{
  "experts_per_token": 6,
  "n_kv_head": 2,
  "norm": "layernorm",
  "rope_base": 10000.0,
  "parallel_block": true,
  "init_std_o": 0.00341,
  "dataset": "wikipedia_en"
}
Below are experts of layer 12 (counted from 0) of a mixture-of-experts language model. Rows are named up (a neuron's input weights, with its number) and show model dimensions 128-191. Each number is 128 + 24 x the weight over its row's rms, rounded and kept within 0 to 255.
Before each expert's rows: "mostly gets" lists some tokens that are sent to it at least half of the time; "comes after" lists some tokens at least twice as common just before its tokens as in all text. This comes from a sample of Wikipedia text that the model never trained on. Tokens count by the router's weight.

# expert 34
mostly gets: "—; ", "MF ", "Apps ", "FW ", "Candidate ", "Votes "
comes after: "|", "| ", "\n", ")", " ", ";"
up0 [103 173 129 119 148 108 157 126  73 111 138 122 179 108 134 148 117 117 172 120 137 109 104 134 146  99 129 134 126 130 136 167 121 122 108 162 121 151 130 125  83 123 103 120 130 102 102 108 177  74  92 113 133 107 190 166 113 121 109 145 138 119 133 140]

# expert 21
mostly gets: "dis", "have ", "having ", "had ", "\\", "both "
comes after: "L", "l", "f", "F", "R", "N"
up0 [121 133  78 140 134 102 113 154 121 128 112 110 142 105 123 147 139 128 102 149  92 157 139 160  94 102 160  80 132 110 155 138 115 145 128 180 148 112 124 124 110 143 146 121 146 142 166 124 133 129 147  92 154 126 135 131  95 143 138  76 125 114 146 148]

# expert 18
mostly gets: "def", "com", "cont", "No", "comp", "Com"
comes after: "the ", "to ", "and ", "a ", "s ", "\""
up0 [105  91 166 129 118 158 140 154  92 118  92 119 140  91 120 132 149 113 148 119 119 152 108 126 102 115  95  99 109 117 123  74 147 107 150 110  98 179 115 172 127 168 171  60 122  78 145 142 149 144 100 126 155 120 128 193 152 130 137 142 174 156 135 162]

# expert 33
mostly gets: "dec", "Her", "oc", "rec", "cap", "Rec"
comes after: "| ", "C", "N", "; ", "T", "H"
up0 [164 104 150 141 116 136 105 148 113 130 123 142 105 105 150 153 121  94 127 121 115 115 126  81 180 132 104 138 105 105 166 149 157 113 127 113 150 142 137 182  88 125  97  97 114 100 116  96 103 134 139 150  91  87 108 112 175 130 139 159 110 136 106 161]

# expert 16
mostly gets: "Date ", "until ", "Apps ", "· ", "′", "• "
comes after: "\n", "on ", "\n\n", "On ", "% ", "In "
up0 [150 160 147 144  76 111 134 133 121 115 151 139 117 137 157 112 112 104 133 156  93 153 146 107 129 138 120 143 128 162 115 103 133 137 167 156 132 109 106 153 115 134 104 125 151 101 133 130 164 146 116 191 139 120 108 130  70 129 120 190 102 127 107 102]

# expert 27
mostly gets: "199", "202", "201", "198", "197", "196"
comes after: "\n", "(", "0 ", "in ", "–", ", "
up0 [116  93 136 144 101 126  89 146 139 105 150 143 124 104 153 132 112 122  87 141 188 101 112 121 143 107 135 109 143 126 158  92 150 145 136 100 127 124 104 104 140 149  78 134 139 101 118 121 112 124 167 147 174 114 114 120 142 145 158 126 162 128 114 128]

# expert 4
mostly gets: "this ", "their ", "the ", "new ", "into ", "about "
comes after: "of ", "in ", "to ", ". ", "with ", "is "
up0 [122 137 139 151 134 134 137 141 125 131 160 138 129  95 133 146 125 131 129 138 107 133 131 137 165 101 136  92 120 126 133 135 150 121 126 136 141 156 164 148 136  92 129 131 139 132 127 111 179 126 178 170 131 159 164 142 172 115 139 108 147 100 109 119]

# expert 20
mostly gets: "Th", "Am", "Br", "Bel", "Bl", "Pr"
comes after: ": ", "- ", "of ", ", ", "the ", "a "
up0 [158 118 148 106 155 106 145 119 113  86 122 124 136 137 114 124 111 159 115 132 123 132 131  99 108 162 169 136 123 140 124 115 105 138 127 124 130 154 145 101 117 108 103 147 132  61 104 109  97 164 121 185 113 141 106 113 130 130 156 116 114 155 152 117]

# expert 28
mostly gets: "John ", "Robert ", "President ", "member ", "James ", "David "
comes after: "\n", "by", " ", ") ", "\n\n", "Born"
up0 [132 136 143 158  97 114 132 159 111 154 136 153 136 138 149 143 135 169 154 131 165  83 120 131  97 109 114  89 155 126  97 146 106 131  92  81 140 113  67 104 119 116 134 135 125 171 113 140 157 159 131 119 128 161 108 170 138 115 123  87 109 128 136 142]